config.toml
n_layer = 13
d_model = 256
n_experts = 32
experts_per_token = 1
d_expert = 480
d_shared_expert = 0
activation = "squared_relu"
moe_layers = [0, 1, 2, 3, 4, 5, 6, 7, 8, 9, 10, 11, 12]
router_score = "softmax"
normalize_top_k = false
routed_scale = 1.0
balance_loss = 0.014
balance_bias = false
router_z_loss = 0.001
init_std_router = 0.00849
lr_router = 0.000772
n_head = 2
n_kv_head = 2
head_dim = 128
vocab_size = 16384
norm = "layernorm"
norm_place = "pre"
norm_eps = 1e-05
positions = "rope"
rope_base = 10000.0
rope_fraction = 0.5
qk_norm = false
attn_scale = 0.0884
tie_embeddings = false
parallel_block = false
init = "trunc"
init_std_qkv = 0.0268
init_std_o = 0.0
init_std_up = 0.0268
init_std_down = 0.0
optimizer = "muon"
lr = 0.00448
lr_mult_down = 0.7
beta1 = 0.9
lr_head = 0.00438
grad_clip = 2.0
warmup_steps = 200
schedule = "cos"
final_lr_fraction = 0.0
batch_tokens = [65536, 131072, 262144]
seq_len = 512
doc_mask = true
train_tokens = 1547000000
steps = 10600
dataset = "wikipedia_en"
Below are experts of layer 3 (counted from 0) of a mixture-of-experts language model. Rows are named router (the router's row for the expert) and show model dimensions 0-255. Each number is 128 + 24 x the weight over its row's rms, rounded and kept within 0 to 255.
After each expert's rows: a language model's description of what the expert responds to. This comes from a sample of Wikipedia text that the model never trained on.

# expert 23
router [106 136 149 104 142 104 105 152 136 142 149 134 129 108 108 140 148 151 150 143 106 146 121 149 149 151 108 105 104 105 137 107 143 116 151 150 152 151 144 117 117 149 108 140 145 144 134 124 148 115 151 104 151 109 108 150 124 105 149 108 150 106 105  96 151 103 118 108 107 105 151 136 102 128 121 149 151 201 157 105 107 148 171  96 105 144 148 148  96 120 165  98 151 148 125  99 106 153 109 132 145 146 107 144 140 107 152 105 109 121  65 149 150 150 105 136 152 152 148 164 152 106 105 134 138  47 108 150 147 151 107 108 112 152 153 114 149 148 105 106 111 147 108 152 146 109 147 108 152 106 128 162 149 148 105 147 104 105 105 110 106 102 150 105 129 153 148 108 126 168 106 112 110 150 109 161 105 107 103 163 147 108 149 142 122 130 122 151 176 106 106 116 146 107 106 147 107 105 146 151 123 150 111 105 119 147 151 138 110 152 146 109 106 106 144 145 107 151 104 130 111 108 142 107  64  60 149 118 149 118 153  81 149 108 105 138 151 115 174 151  81 105 145 151 105 139 148 145 196 108 109 137 180  51 123 144]
Lowercase inner syllables. Short lowercase pieces inside words and names, such as ar in recarved, ac, gr, oint, eg in Yegor.

# expert 25
router [105 192 116 103 147 103 102 155 115 139 151 108 124 106 110 135 155 152 156 150 105 148 123 150 152 151 102 105 105 106 139 106 147 128 152 153 156 152 152 118 152 150 103 136 150 132 137  93 152 131 151 104 154 102 105 149 117 104 152 105 139 103 106  97 152 131 117 104 106 102 151 140 104 150 112 149 152 189 152 103 106 144 149 150 102 149 153 171 104 114 182 147 153 153 135 124 103 137 101 129 150 151 104 145 153 103 151 105 105 150 121 151 153 149 105 138 150 153 152 117 152 105 103 123 147 159 106 151 152 150 104 105 105 152 156 105 150 108 102 106 101 148 104 153 150 106 152 106 153 107 126 144 153 151 104 149 101 102 104 103 102 100 148 101 126 152 150 102 120 141 104 105 105 155 105 133 103 108 104 138  59 101 150 139 119 164 147 153 153 106 104  75 188 106 107 150 105 103 152 151 126 149 105 102 132 152 151 137  99 153 149 133 104 105 152 151 108 153 102 128 111 105 128 107 121  92 151  89 137 111 150 127 152 104 103 132 154 102 145 155 125 104 157 151 101 139 151 152  90 107 102  51 125 142 124 100]
Articles and sentence starts. Words opening a clause, especially the, The, had, who, and "recently" after most; also census percentages like 27.5%.

# expert 17
router [103 158  83 103 153  99 102 149 138  77 154 111 130 105 107 172 152 153 154 150 106 153 127 151 153 153 106 105 101 103 142 103 148 126 150 151 155 154 152 149 101 150  99 105 149 123 138 155 153 136 151 103 155 106 104 153 150 104 154 105 128 105 103 129 153 156  97 107 106 104 151 139 103 138 108 149 154 190 127 101 103 145 168 114 105 160 153 146  97  97 128 126 156 151 185 124 105 147 103 122 148 154 102 141 151 103 154 103 106 132  54 152 151 152 103  98 155 153 151 119 154 101 102  84 139 130 100 155 151 150 103 106 110 150 153 105 155 140 103 103 120 148 103 155 150 108 149 107 156 103 126 108 153 149 103 149 108 105 103 108 101  99 140  95 129 154 149 104 129 170 103 105 106 149 104 144  99 108 105 153 119 105 150 167 112 121 158 154 129 105 105  95 138 108 106 151 100 103 147 154 126 152 105 104  99 156 151 117 105 153 148 125 103 103 149 151 104 153 104 117 115 104 127 106 130 109 152 120 111 132 154 121 151 105 103 134 154 114 109 154 115 103 143 153 104 136 154 157 140 116 106 180 146  85 135 149]
Table cells and relatives. Table pipes and numbered list entries, relative words like which, whose, being, and name pieces after line breaks, such as Chand.

# expert 14
router [105 144 102 107 148 104 105 148 149 141 150 111 121 107 112 145 149 152 151 143 107 149 129 148 149 151 109 108 107 104 121 110 152 124 149 149 153 151 142 118 147 149 108 149 148 117 136 143 150 151 145 108 150 107 110 151 125 107 149 110 150 110 106 125 151 109  82 109 108 106 148 140 107 180 126 149 147 102 143 107 110 142 122 146 106 146 146 128 100 126 172 150 151 142 206 116 107 139 106 137 148 145 105 141 143 107 151 107 107 123 176 148 149 147 107 102 149 150 147  94 149 110 107 131 148 108 108 150 147 150 106 107 110 150 151 111 149 148 106 108 133 148 108 150 149 112 147 109 148 110 127 104 149 146 105 147 109 104 107 110 104 105 147 102 133 152 148 107 132 138 108 109 110 148 107 235 104 104 112 144 111 108 150 173 114 139 207 150 102 111 107  80 142 108 108 147 106 107 146 150 130 146 110 107 133 152 148 125 111 151 145  94 108 106 143 149 105 155 108 125 115 110 129 108  81 128 147 116 114  89 154  99 146 109 105 174 145 110 133 151 147 109 160 148 113 136 147 148  53 119 105  91 161 195 129  73]
Modals and word pieces. Modal and auxiliary verbs like can, may, will, have, plus mid-word pieces such as ow in Gunpowder and series, relay.

# expert 18
router [107 187  91 105 153 102 106 143 143 104 151  98 127 111 108 129 148 148 151 150 107 148 123 149 152 152 109 109 106 104 159 107 152 126 147 146 149 147 149 130 202 146 113 186 146 113 120 144 148 142 149 106 152 108 105 147  95 105 149 110  96 107 104 148 153 140 138 110 109 103 148 145 109 107  70 148 150 147  94 109  99 139 117 109 105 149 146 154 108 130  70 185 146 145 199 118 112 128 109 103 147 146 110 144 142 107 152 106 108 172 123 147 147 148 106  98 145 154 149 137 151 110 109  80 127 147 109 149 141 151 106 109 108 147 154 110 147  55 106 106 122 150 107 149 150 110 144 108 152 111 138 119 149 142 106 148 110  97 107 109 105 107 136 112 130 147 151 107 129 105 105 106 109 145 108  91 104 105 108 143 142 113 152 164 135 182 156 150 140 111 107  67  80 108 107 148 107 105 144 152 129 146 121 107 160 150 149 143 113 150 146 162 111 106 138 143 109 156 113 142 112 110 123 109 152  98 144 120 103 127 149  99 147 107 106 139 147 114 157 147 199 106 123 151 108 136 149 136 101 106 117 115 147 132 114 122]
Name-ending suffixes. Final pieces of personal and place names, especially Slavic, Baltic or Latin endings, like Klaipė-da, Nees-on, -ić, -ina, Canada.

# expert 19
router [107 148  99 105 146 104 104 149 156 115 150 103 128 108 111 135 151 150 152 146 107 147 128 149 151 150 111 107 106 103 162 110 146 125 151 149 153 151 146 112 194 146 101 156 147 127 131 105 148 145 148 106 152 104 106 152 128 105 150 109 144 107 106 112 148 143  97 106 108 103 147 142 105 128  83 148 149 118 136 103 111 136 144 123 105 149 154 117 109 123 128 134 150 153 174 122 109 150 108 107 151 148 106 145 143 107 148 105 104 169  58 153 151 147 105 111 154 154 150 202 151 107 105 134 141 126 105 151 149 150 105 108 110 148 150 111 149 134 105 104 158 149 112 152 149 108 152 107 151 107 123 141 150 148 105 149 110 106 106 106 105 104 144  93 122 151 151 104 123 119 107 110 108 147 107 103 104 108 109 136  64 104 149 137 110 141 151 150 154 108 106 143 146 105 106 149 106 104 148 150 130 152 109 104 118 148 148 131 109 151 148  69 108 105 152 148 105 150 107 129 116 107 133 106 120 150 151 128  95 112 152 138 149 107 106 184 148 106 132 152  92 107 139 151 106 129 152 149  12 114 103  97 181 133 123 103]
Semicolons and name pieces. Semicolons in coordinates and race-result lists, such as 10; and 1;, plus British, Robert, Lord and surname fragments.

# expert 5
router [105 173 115 103 151 101 103 149 139 146 151 118 127 108 106 140 151 151 149 147 104 145 125 150 151 150 111 106 105  99 120 105 145 120 152 151 152 151 146 124 124 146 103 141 147  98 135 102 153 156 151 105 150 106 108 153 141 105 149 107 120 109 105 109 152 142  86 109 108 102 150 155 105 147 126 150 149 104 138 104 110 140 158  65 104 151 149  62 103 120  74  96 151 157 152 105 107 160 112 107 149 150 107 145 150 106 150 105 108 132 109 156 153 149 105 119 150 150 150  33 151 106 108  90 143 138  99 153 148 153 104 107 109 152 152 109 149 102 102 105 127 150 115 155 146 109 149 106 152 105 134 140 150 155 106 148 107 106 105 105 103 103 148  97 131 152 151 104 125 151 105 107 107 150 108 105 105 108 103 143 158 105 151 168 112 117 183 152 135 105 106  98 122 103 106 149 104 104 146 152 135 151 107 107 105 151 149 130 106 152 146 127 108 106 148 150 104 156 105 126 114 108 133 106 121  79 150  90  94 114 152 142 150 109 105 127 153 108 129 154 147 104 152 149 104 136 153 150  77 111 109 187 108 117 128  83]
Copulas and clause verbs. Main verbs and function words after a subject, such as was, is, were, not, remained, also ordinal pieces like Four-teenth.

# expert 4
router [106 148  96 107 148 108 106 151 147 128 151 122 122 105 112 119 151 150 150 145 108 146 133 149 149 149 109 108 107 103 185 109 145 126 151 150 155 147 144 112 158 146 107 101 149 156 132 118 149 162 148 105 150 109 105 150 144 106 150 107 129 110 107 139 149 135 124 107 107 106 147 145 108 121  82 148 147 179 148 107 108 144 151  96 104 142 146 112 104 134 161 122 152 142 177 120 111 127 105 126 151 146 104 141 139 106 147 105 104 134 132 149 149 150 107 132 149 148 150 138 148 107 107  60 132  25 105 152 151 152 104 108 111 150 148 104 149 126 106 106 117 151 115 148 148 108 148 109 148 108 138 130 147 149 105 147 107 101 109 110 107 103 147 105 126 153 149 106 128 159 105 109 107 155 106 134 105 107 110 132 227 104 149 161 121  95 100 150 165 109 107 158 117 114 108 150 104 105 147 150 142 146 109 107  92 148 148 123 106 152 147 151 106 108 143 148 109 146 106 123 118 106 122 111 127 122 149  99  93 118 151 112 149 107 106 135 150 110 151 149 149 107 141 148 111 137 151 138  74 114 111 132 118  31 130 185]
Capitalized name starts. Table pipes and first pieces of capitalized names or accented words in lists and tables, such as F(ogelberg), Ä(lvsjö), Sp, Mount.

# expert 0
router [102 174 109 105 150 103 104 151 120 121 152 121 128 104 115 136 150 152 152 147 106 152 130 154 152 151 108 107 102 101  88 104 149 122 155 151 150 151 144 119 143 151 102 125 150 135 138 116 153 108 153 106 152 104 103 152 154 102 151 106 129 107 102 129 154 123 103 104 105 104 151 150 103 120 130 152 151 113 155 106 106 138 141 145 103 152 147 154  98 145  91 104 149 153 141 114 104 155 102  98 151 150 104 145 146 105 151 103 102 146  89 156 151 149 103 118 149 152 152 127 151 101 104  99 143 181 105 154 150 151 101 104 108 151 150 104 150 117 103 102 122 148 116 155 149 106 145 106 153 103 128 128 153 147 103 149 105 106 103 105 104 103 146 102 127 153 149 104 126 158 105 111 106 152 105  74 101 105 102 136 145 105 152 160 128 131 157 152 146 104 105  81 114 103 107 154 107 102 150 154 141 151 109 105 104 152 152 130 109 151 148 172 106 103 144 148 106 158 102 124 115 105 130 106 132  99 150 111 175 123 152 114 151 106 104 132 151  99 165 151 219 107 151 157 111 139 150 146 159 117 108 226 120 123 127 144]
Article a, mid-word pieces. The article a after is/was/as, plus inner word pieces in scientific or foreign names, like al-pha, an-a-erobic, also called.

# expert 3
router [107 154 148 106 145 105 103 154 110 145 151 154 124 104 114  99 155 149 149 148 107 145 129 151 149 150 110 107 105 110 109 106 149 129 149 149 152 150 148 118 114 149 106  91 149 136 129 101 153 170 149 107 148 102 106 153 110 104 148 105 147 108 106  91 151 145 121 108 106 104 149 143 104 143  95 148 149 109 152 105 110 147 125 135 100 144 149 185 111 127 128 101 152 142 145 121 107 138 103  68 151 145 103 149 141 106 148 105 109 190  69 153 149 153 106 134 151 152 150 127 149 106 106  94 135 156 110 149 150 151 104 106 103 149 151 115 146  90 107 104 141 148 106 150 149 105 146 105 149 108 132 151 150 146 106 149 103 102 105 109 104 104 141 107 138 154 148 106 120 148 108 107 105 153 105 112 104 109 105 130 100 105 150 135 114 147 113 150 155 108 105 111 185 105 108 148 109 107 153 152 136 150 108 104 120 147 149 131 112 154 149 193 108 106 144 151 110 151 100 133 113 106 125 106 130  44 152 113  71  97 150 145 152 107 106  96 152 106 105 151 216 105 151 149 108 131 150 147  93 123 113 147 147 142 134 136]
Table pipes, numbers, dates. Pipe separators and numbers in sports-statistics tables, and day or year numbers after month names, e.g. "Week 12,", "In 1913".

# expert 1
router [108 185 140 103 138 113 107 153 101 136 148 155 128 107 114 128 151 150 148 145 108 147 123 148 151 149 110 107 105 107 164 106 146 140 149 151 152 147 146 116  62 151 103  96 150 161 134 101 150 130 150 106 149 108 105 148 100 107 148 106 135 107 107  89 148 147 154 107 107 107 149 145 107 120 109 149 148 183 165 108 109 148 171 212 105 142 149 155 117  78 166  83 151 138 132 127 110 159 107 124 147 149 105 145 150 107 148 109 106 154 128 149 149 149 108 165 150 149 148 218 151 106 107 130 130 153 113 149 149 146 104 108 110 149 147 114 148 118 108 106  86 147 104 150 146 105 147 109 150 111 123 151 149 143 103 147 107 105 106 108 106 105 145 111 134 152 150 108 130 131 111 106 107 147 105 208 107 107 107 137 107 106 148 126 117 179  95 149 129 113 107  77 137 109 110 146 109 109 144 150 127 147 111 106 135 149 148 115 107 149 148 144 108 108 153 150 110 147 108 126 112 109 135 107 112 117 148 113 103 103 148 158 148 109 108 134 149 107 116 153 114 109 148 150 103 136 149 139 105 112 110 158 169 186 126 124]
Digits inside numbers. Middle and final digits of years, ranges and codes, such as 1971–7(2), 18(46), ISBN pieces, plus sentence adverbs like However, later.

# expert 30
router [107 169 155 114 141 112 108 143 115 111 147 125 135 106 105 137 150 148 143 148 109 144 126 145 148 150 123 110 108 109 192 109 140 130 150 144 155 150 157 132  99 148 113  79 147 173 135 107 146 106 149 107 147 117 107 143 101 110 145 105 137 109 107 120 146 126 160 109 103 103 145 136 110 143  47 144 153 100 127 109 112 137 170 106 106 143 151  86 134 146  83  73 146 122  85 140 113 123 110  79 145 144 110 150 134 110 139 109 111 179 197 144 147 147 108 124 150 152 150 135 145 109 111 151 122 150 107 147 149 149 107 115 106 147 150 126 146 105 108 109 192 157  97 145 140 107 153 108 148 109 130 106 145 150 109 147 108 108 110 104 107 105 143 115 138 149 146 111 130  81 111 111 111 149 108 111 113 113 105 133  63 105 145 134 122  85 147 147 108 109 106 194 163 123 110 143 116 108 152 148 126 150 122 107 161 144 147 125 109 152 147 121 113 109 157 147 116 141 105 116 116 108 131 110 163 133 147 126 117  87 146 127 150 108 109  58 150 106 175 147  96 106 129 147 119 133 149 139 174 110 107  81 140 131 128  75]
Years, dates, ordinals. Year digits, month names and ordinal suffixes in birth dates and year ranges, like (born 1957), 1919–1921, 30th, August.

# expert 29
router [107 129  78 107 142 107 106 149 128 153 150 106 126 107 113 149 148 148 148 147 106 145 122 148 149 149 106 106 106 105 179 106 151 131 150 146 148 147 142 141  90 150 111 125 146 142 132 127 149 138 150 105 150 109 110 152 121 107 148 109 142 108 104 100 148 133 141 108 107 108 149 144 107 125  97 149 147 202 151 104 110 148 130  77 106 147 146  70 107  83 150 123 151 151 154 123 108 129 109 128 148 148 105 146 142 108 152 108 107 130 200 151 148 147 106 123 151 149 147 112 150 105 108 131 138 175 105 149 147 148 109 109 112 149 148 111 147 180 105 107  47 149 106 150 144 110 143 110 148 109 126 101 148 143 105 147 108 106 107 109 108 109 150 112 128 150 147 108 131 138 110 106 107 148 109  92 103 107 107 144  62 105 151 138 125 136 156 148 120 111 106 118  97 106 107 151 105 108 147 149 150 146 110 105 145 151 147 101 111 148 145 205 107 108 149 148 108 146 113 121 114 109 126 107  83 152 146 109  62 125 152 127 147 112 107 165 148 110  94 150 122 107 141 150 107 131 149 145 108 113 111 182 155 108 129 185]
Sports stats table pipes. Pipe separators and numbers between digits in squad and statistics tables, such as 19 | MF, plus some mid-sentence verbs like lived.

# expert 31
router [106 157 140 105 149 107 106 146 183  72 151 121 126 109 109 105 150 151 148 148 109 148 128 145 151 149 111 107 105 110 104 105 150 127 149 149 152 149 142 150  70 149 105  87 147  95 132 107 146 112 150 106 149 108 105 151 134 108 152 107 108 106 109 136 149 126 126 107 107 104 150 133 106 108 136 147 148 124 131 107 106 149 155 159 110 148 146 160 100 134 119 104 150 137 124 115 108 119 108 155 145 149 109 143 143 104 150 107 111 149  32 150 150 148 108 117 150 149 148  81 148 104 105 132 139 138 106 152 146 148 107 106 108 149 153 103 150 122 104 106 112 148 107 152 149 109 151 106 149 106 128 133 148 148 108 147 105 106 107 107 106 106 140 111 136 150 148 106 116 151 105 107 108 152 110  71 104 107 105 149 109 107 151 137 123 154 193 148 154 104 105  83 149 106 108 148 103 107 146 149 131 147 115 107 121 149 149 128 107 151 147 140 108 106 148 151 110 152 105 122 114 106 130 109 150 109 152 110 137 111 152 138 149 109 106 143 149 109 117 150  62 108 140 149 109 132 149 155 180 117 108 185 174  59 136 202]
Single letters in names. Lowercase single-letter or short pieces inside foreign names and words, such as Z(v)artnots, Lud(w)ików, Wy(and)ot; also the degree sign.

# expert 9
router [104 188 144 103 147 103 105 150 144  95 150 119 126 104 110 165 149 152 153 147 107 147 122 152 152 149 103 107 104 101 186 105 152 125 153 148 152 151 155 145 194 149 103 126 149 157 126 132 151 144 152 104 151 107 107 152 135 102 149 105  92 107 104 122 153 173 136 104 107 106 152 150 105 109  91 148 150 207 141 105 108 147 146 144 105 150 151 159 108 123 144 168 150 145 147 131 106 127 108 122 147 147 101 150 143 104 153 104 106 149  62 152 150 151 104 124 150 153 151 132 151 104 105 114 140  74 102 151 150 149 103 108 108 149 151 111 152 153 105 105 130 150 106 152 144 107 151 105 153 105 128  87 149 148 102 149 106 101 103 115 105 107 145  92 122 154 149 105 125 108 107 104 108 151 106  67 103 106 108 139  90 108 153 116 129 131 162 150 130 106 105 119 100 106 106 152 104 105 150 150 126 148 107 104 139 151 151 116 107 152 148 148 105 103 147 147 106 154 107 123 113 104 132 107 106 145 150 157  82 102 150 121 150 108 105 131 150 103 133 152  92 106 135 152 113 139 150 149 178 112 109 157 134 110 126 156]
Possessives and table labels. Possessive 's, its/their/her, closing country-code parentheses and decimal figures in tables, like Organization's, (TRI), 1,291.7.

# expert 26
router [106 181 103 117 130  99 111 135 217 153 148 141 132 115 111 139 136 142 155 141 115 157 132 153 147 146  90 114 112 104 127 111 162 119 141 143 146 143 150 106 160 139 116 185 143  99 125 132 147 125 144  97 144 119 110 151 166 110 140 109 102 107 107 159 150 138 104 113 114 106 148 136 116 188 119 170 148 178 134 109  93 132 130 157 113 138 136 174 124  64 158 118 140 119 170 117 105 148 116  89 149 142 115 146 134 116 144 109 119 155 175 143 142 144 108 164 146 143 138 120 144 119 113 120 139 140 119 143 145 148 115 113 103 146 144 117 151  97 110 108  73 138 119 138 154 116 144 107 157 110 125  53 148 133 122 148 107 102 110 123 112 117 157 125 133 135 153 106 136  70 114 117 116 140 116  97 110 120 122 125 174 122 147  87 116 150 159 150  86 107  98 100  67 122 115 144 112 110 147 144 139 147 116 112 200 142 145 135 120 144 143 124 119 106 130 133 116 142 107 125 126 109 128 111  99  82 142  97  93 141 145 203 149  99 113 148 136 126 109 143 129 101 117 149 125 136 149 132 184 116 125 102  69 118 130 107]
Plural and derivational suffixes. Word-final suffixes, mostly plurals and nominal endings, such as s, es in buses, ations, ions, ings, ities.

# expert 21
router [104 148  99 105 155 102 102 153 131  76 153 131 120 106 108 129 152 153 153 150 106 147 122 150 152 151 103 105 104 106 163 105 149 131 155 151 154 151 148 110 161 154 110  99 150 164 132 126 152  97 150 104 154 104 105 153 139 102 150 105 128 105 105 128 151 147  93 105 105 105 151 144 102 123 121 150 150 125 123 102 108 150 174 149 103 147 151 155 112 154 133 126 152 150 161 128 104 136 105  88 149 150 103 149 141 102 147 107 107 139 129 154 150 150 104 137 150 154 151 183 154 104 103 129 143 182 103 152 152 154 105 104 107 153 155 112 151 110 102 102 160 148 111 151 148 106 153 104 151 111 121 136 151 150 101 150 107 100 104 106 103 101 142  96 125 152 151 105 115 127 103 106 106 151 105 104 104 107 106 142 113 105 150 152 123 168  40 152 146 107 105  83 169 107 105 151 107 106 149 152 143 150 115 101 142 153 150 123 102 152 148  56 101 104 148 152 107 151 104 130 112 101 132 108 120 110 151 132 138 123 153 123 152 108 104 187 152 103 120 152 133 106 141 151 102 138 150 151  89 110 104 124 148  92 122 151]
Of and line breaks. The preposition of in institutional names, plus for/after and line breaks, like "Canton of Janzé", "Chambers of Commerce", "plays for".

# expert 28
router [122 134 164 115 145 119 125 172 133  91 128 149 129 136 104  60 191 127 127 168  83 114 144 141 145 125 120  78 107 145 135 117 146 132 120 132 128 153 135 168 131 146 135  97 140 154 120  74 118 131 132 114 131 116 108 141 158 130 124  94 130  99 131  97 132 153 122  57 112 123 198 163 117 113 133 144 127 135 141 117 124 176 130 121 104 123 137 133 136 122 140  86 141  95 144 111 134 127 124 107 129 162 133 203 124 116 136 123 108 146 127 118 141 193 121 124 159 128 138 129 124  97 124 123 110 126 137 122 136 176 121  79  90 138 116 132 133 124 132  98 129 130 107 119 186  85 130  84 133 131 142 164 131 125 117 167 118 125 122 115 118 100 130 143 129 137 146 125 127 136  80  85  90 131  73 128 134 138 132 125 103 128 182 143 124 143 129 133 162 117  99 149 156 136  22 110 113 125 132 128 124 126 130 110  81 112 167 144 111 138 205 121 120  90 120 153 125 127 126 129  89 136 128  70 130  96 168 130 138 116 134 165 132 117 102  98 137 125  85 132 135 131 131 132 127 127 137 150 133 112 149 125 109 124 148 129]
Sentence and section ends. Periods, closing quotes and line breaks ending sentences, and == heading markers, such as round., England., "..".

# expert 7
router [107 163 126 106 148 102 105 149 124 111 152 132 131 105 110 136 152 152 153 145 108 146 127 148 150 150 105 107 104 108 147 104 151 130 151 151 156 149 146 123 110 152 105  98 147 149 126  97 150 133 151 104 150 107 106 152 144 105 151 107 114 107 106  97 151 162 130 106 107 107 150 138 108 126 130 151 149 133 134 107 107 150 111 105 105 153 146 173  94 125 105 104 150 143 162 130 105 148 104 145 145 147 105 143 145 106 152 104 106 132  51 150 152 150 106  85 150 153 149 111 149 107 105 120 135 222 109 151 149 150 105 107 110 150 152 103 151 126 103 108  74 149 110 152 146 109 144 107 150 107 129 112 151 145 102 148 105 107 106 103 105 104 148 106 136 153 151 107 113 166 106 107 108 152 107 167 105 107 105 151 127 104 151 131 121 167 201 151 140 108 105 110 145 105 105 149 104 105 149 150 139 147 105 106 128 150 150 115 108 150 147 196 105 104 156 148 110 151 107 124 113 106 128 108 132 153 150  95 123 110 151  84 151 108 105  99 151 103 103 148 170 106 144 149 112 142 147 151 203 117 109 149 152 113 127 152]
Times and scores. Colons in clock times, score dashes and blank table cells in sports tables, such as 14:45, 6–3; also first names like Jan, Tim.

# expert 11
router [107 116 135 108 142 111 107 143 128 101 148 162 133 109 111 113 150 146 146 142 106 154 119 146 148 150 110 107 109 111 130 108 147 121 151 148 151 148 146  83 112 148 112  53 149 190 131  98 147  67 149 109 152 108 112 148 120 106 146 107 163 109 109 108 150 155  94 109 111 106 149 131 108 104  70 148 148 112 110 106 109 142 193 106 107 145 148 175 112 139 203 126 147 130 175 107 109 142 112 102 147 145 109 143 127 106 152 107 109 122 127 150 149 151 108 178 154 149 147 169 146 113 109 143 128  67 108 148 151 146 105 109 110 147 152 119 145 160 105 111 115 147 105 148 150 106 151 109 147 106 122 111 147 147 106 148 112 109 107 114 107 108 148 115 138 151 145 111 121  94 106 106 107 151 107 123 108 109 109 152 140 106 152 125 120 137 160 149 151 109 104 129 150 114 108 150 106 110 147 149 134 151 105 105 118 144 146 117 104 153 150 113 115 108 153 150 106 140 111 116 113 109 117 109 192  61 150 158  64 113 152 127 149 109 107 117 146 109 136 147  78 113 131 147 112 123 146 134  91 112 112 121 155 197 125 122]
Capital-letter initials. Single capital letters and short capitalised pieces opening names, codes and formulas, such as S, G, K, DMG, HT.

# expert 13
router [104 191 132 106 148 103 104 151 115 113 150 120 126 105 114 141 149 151 151 146 108 144 131 149 149 150 109 106 105 108 145 105 150 131 148 149 152 148 146 147 155 150 107 106 147 135 133 119 152 126 150 106 151 106 104 151 119 103 150 109 113 107 104 128 149 143 126 107 106 103 148 150 106 135  98 148 152 120  98 106 107 141 151  61 104 152 149 105 116 115 148 161 150 155 146 117 107 168 107 147 147 148 106 146 144 107 153 105 106 146 161 147 150 149 106 103 151 150 149 142 152 104 106 118 137 201 107 150 151 148 107 106 108 151 151 106 146 117 104 107 130 149 108 152 145 107 145 106 152 106 119 131 153 146 105 147 108 103 106 113 106 105 146 102 127 150 146 105 132 125 109 110 108 152 108 187 105 106 103 136  47 105 148 150 116 150 214 151 165 108 106 104 152 106 109 148 107 105 148 152 127 149 100 105 124 150 149 122 110 150 146  96 110 106 140 149 112 156 105 121 112 110 129 107  84 135 149 113 153 104 150 119 150 109 107 126 151 106 113 151 197 107 144 150 109 137 150 150 137 108 107  65 138 191 131  83]
Numbers in sports tables. Stat numbers and list dashes in sports and results tables, such as 3, 45, 2020-21, plus Championship, Cup, Olympic.

# expert 6
router [102 138 104 102 151 105 103 151 171 141 154 103 116 102 108 120 152 153 156 149 100 155 126 152 152 152 102 102 100 100 155 104 160 121 154 153 158 153 152 160 128 149 105 168 152 142 131 131 154 138 154 104 157 104 104 157 124 103 155 105 137 105 102 128 156 148 107 102 103 102 155 143 102  86  65 150 153 129 114 106 105 148 111 120 101 155 150  63 103  68 163 144 154 143 151 119 106 157 106 107 147 153 103 147 148 102 153 103 101 135 144 155 152 153 100 117 154 155 153 126 154 102 105 117 147 131  97 154 151 153 101 105 106 152 157 113 151  97 104 104 154 150 102 155 148 101 150 106 157 104 134 146 152 151 100 151 100  97 102 110 102 106 141 111 125 155 153 100 118 138 105 104 103 154 106 122 102 101 104 141 133 105 153 167 117 155 161 154  93 107 102  77 114 102 105 155 104 101 149 155 123 158 111 103 131 155 152 129 110 155 150 121 104 102 153 152 108 154 107 126 111 105 133 105 141 148 149 130  84 106 151 113 152 105 103 146 153 107 138 155 123 102 146 155 108 137 153 154 113 116 106 111 110 105 121  88]
Proper-name parts. Later pieces and words of personal, place and institution names, like Flaher-ty, Gardnerv-ille, Good Samaritan Hospital, World.

# expert 20
router [108 200  76 107 143 105 104 150 100 162 149 122 130 106 114 120 147 148 150 147 108 143 125 147 148 147 108 108 106 112 181 105 148 135 151 150 152 149 145  95  94 151 107 135 147 115 128 156 152 130 153 108 150 107 107 149 125 106 148 109 153 106 107 126 150 128 103 107 110 107 149 145 107 150 161 148 148 184 127 105 106 146 129 108 107 145 144 101 106 123 153 127 153 147 195 121 104 149 110 167 148 147 105 148 142 106 150 108 107 138  63 152 149 149 107 134 149 150 149 182 148 104 107 110 143 147 105 149 148 148 108 110 109 149 151 115 148 126 106 108 123 148 108 151 145 108 137 108 148 107 117 172 149 147 106 145 105 107 106 109 107 102 151 111 124 151 147 107 120 141 106 109 109 152 107 129 106 108 108 140 125 107 149  95 128 159  78 152  94 109 107  52 178 105 109 149 107 107 147 150 132 147 106 107 146 150 149 130 109 149 147 124 107 108 147 147 109 153 111 126 113 110 134 108 105 166 149 103  56 125 151 128 150 110 107 126 148 106 129 151 135 110 130 146 104 135 148 152 150 106 103 147 128  91 136 219]
Prepositions, pronouns, score numbers. Prepositions and subject pronouns after commas, such as for, on, from, he, his, plus signed numbers in score tables like +10.

# expert 22
router [103 153 130 104 153 105 106 153 137 142 151 106 121 105 111 136 149 151 151 145 106 151 131 148 150 151 106 108 105 102 139 103 149 119 150 148 150 152 146 123  98 153 108 122 149 142 132 163 151 167 152 108 149 106 109 150 129 105 150 108 189 106 105 108 151 157 100 106 110 105 148 150 108  77 132 149 150 153 103 108 108 144 168  95 105 151 149 111 104  89  73 103 151 136 209 120 109 176 111 111 147 147 108 144 147 106 150 107 107 122 152 150 150 148 105 160 150 151 151 123 150 105 108  96 148 135 106 151 150 149 106 110 111 147 147 113 148 125 107 106 122 150 108 147 145 110 152 105 150 108 130 180 151 148 103 150 106 104 106 112 105 103 152 108 127 151 149 106 117 169 107 110 109 149 107  59 105 109 105 149 149 109 151 150 120 177 212 149 102 108 106 130 131 109 109 146 108 105 144 151 124 148 111 107  93 151 150 119 108 150 148 103 109 105 152 148 107 147 108 124 111 112 132 106 101 124 148  90 129 112 151 114 148 108 106  69 149 109 151 149 141 109 141 150 110 137 147 149 134 115 112  66 140 116 128 107]
Word-final fragments. Suffix pieces and adjective endings mid-word in infobox and list lines, such as Mod(al), atyp(ical), Cop(y)right; also United before States.

# expert 27
router [110 102 114 113 145 114 109 143 123 123 146 154 133 111 110 137 143 146 142 147 111 140 121 148 143 146 115 111 114 117 111 122 150 134 147 142 147 142 152  79 106 145 116  63 144 157 131 112 145  91 148 113 147 118 113 145  92 111 141 110 129 113 111 132 148 136 113 113 110 109 146 118 113 161 125 146 145 117 151 108 112 126 182 134 110 145 149 122 115  70 131 127 146 139 137 118 110 162 104 156 139 146 110 148 139 108 143 112 116 102  68 143 145 144 112 193 146 145 142 156 146 114 115 189 151 186 110 147 146 143 112 112 112 145 143 115 142 167 110 112 124 142 105 142 145 114 138 111 149 109 120 118 146 139 111 145 111 117 109 119 110 114 149 117 135 146 143 112 118 102 114 108 111 149 112 165 111 113 112 147 104 110 144 104 128  90 115 146 103 112 108 187 164 117 112 140 119 112 146 145 118 152 113 108 193 143 145 135 109 147 144 217 111 113 144 149 114 134 109 125 113 109 118 110 152  39 143 145 102  91 149 132 146 110 113 114 147 116 134 143  69 108 108 147 114 132 143 135 131 116 105  70 185 238 128  93]
Word-start fragments. Lowercase word-initial pieces and following pieces inside common words, like st-ol-en, int-ol-erable, dis-order, disc-omfort, rights of way.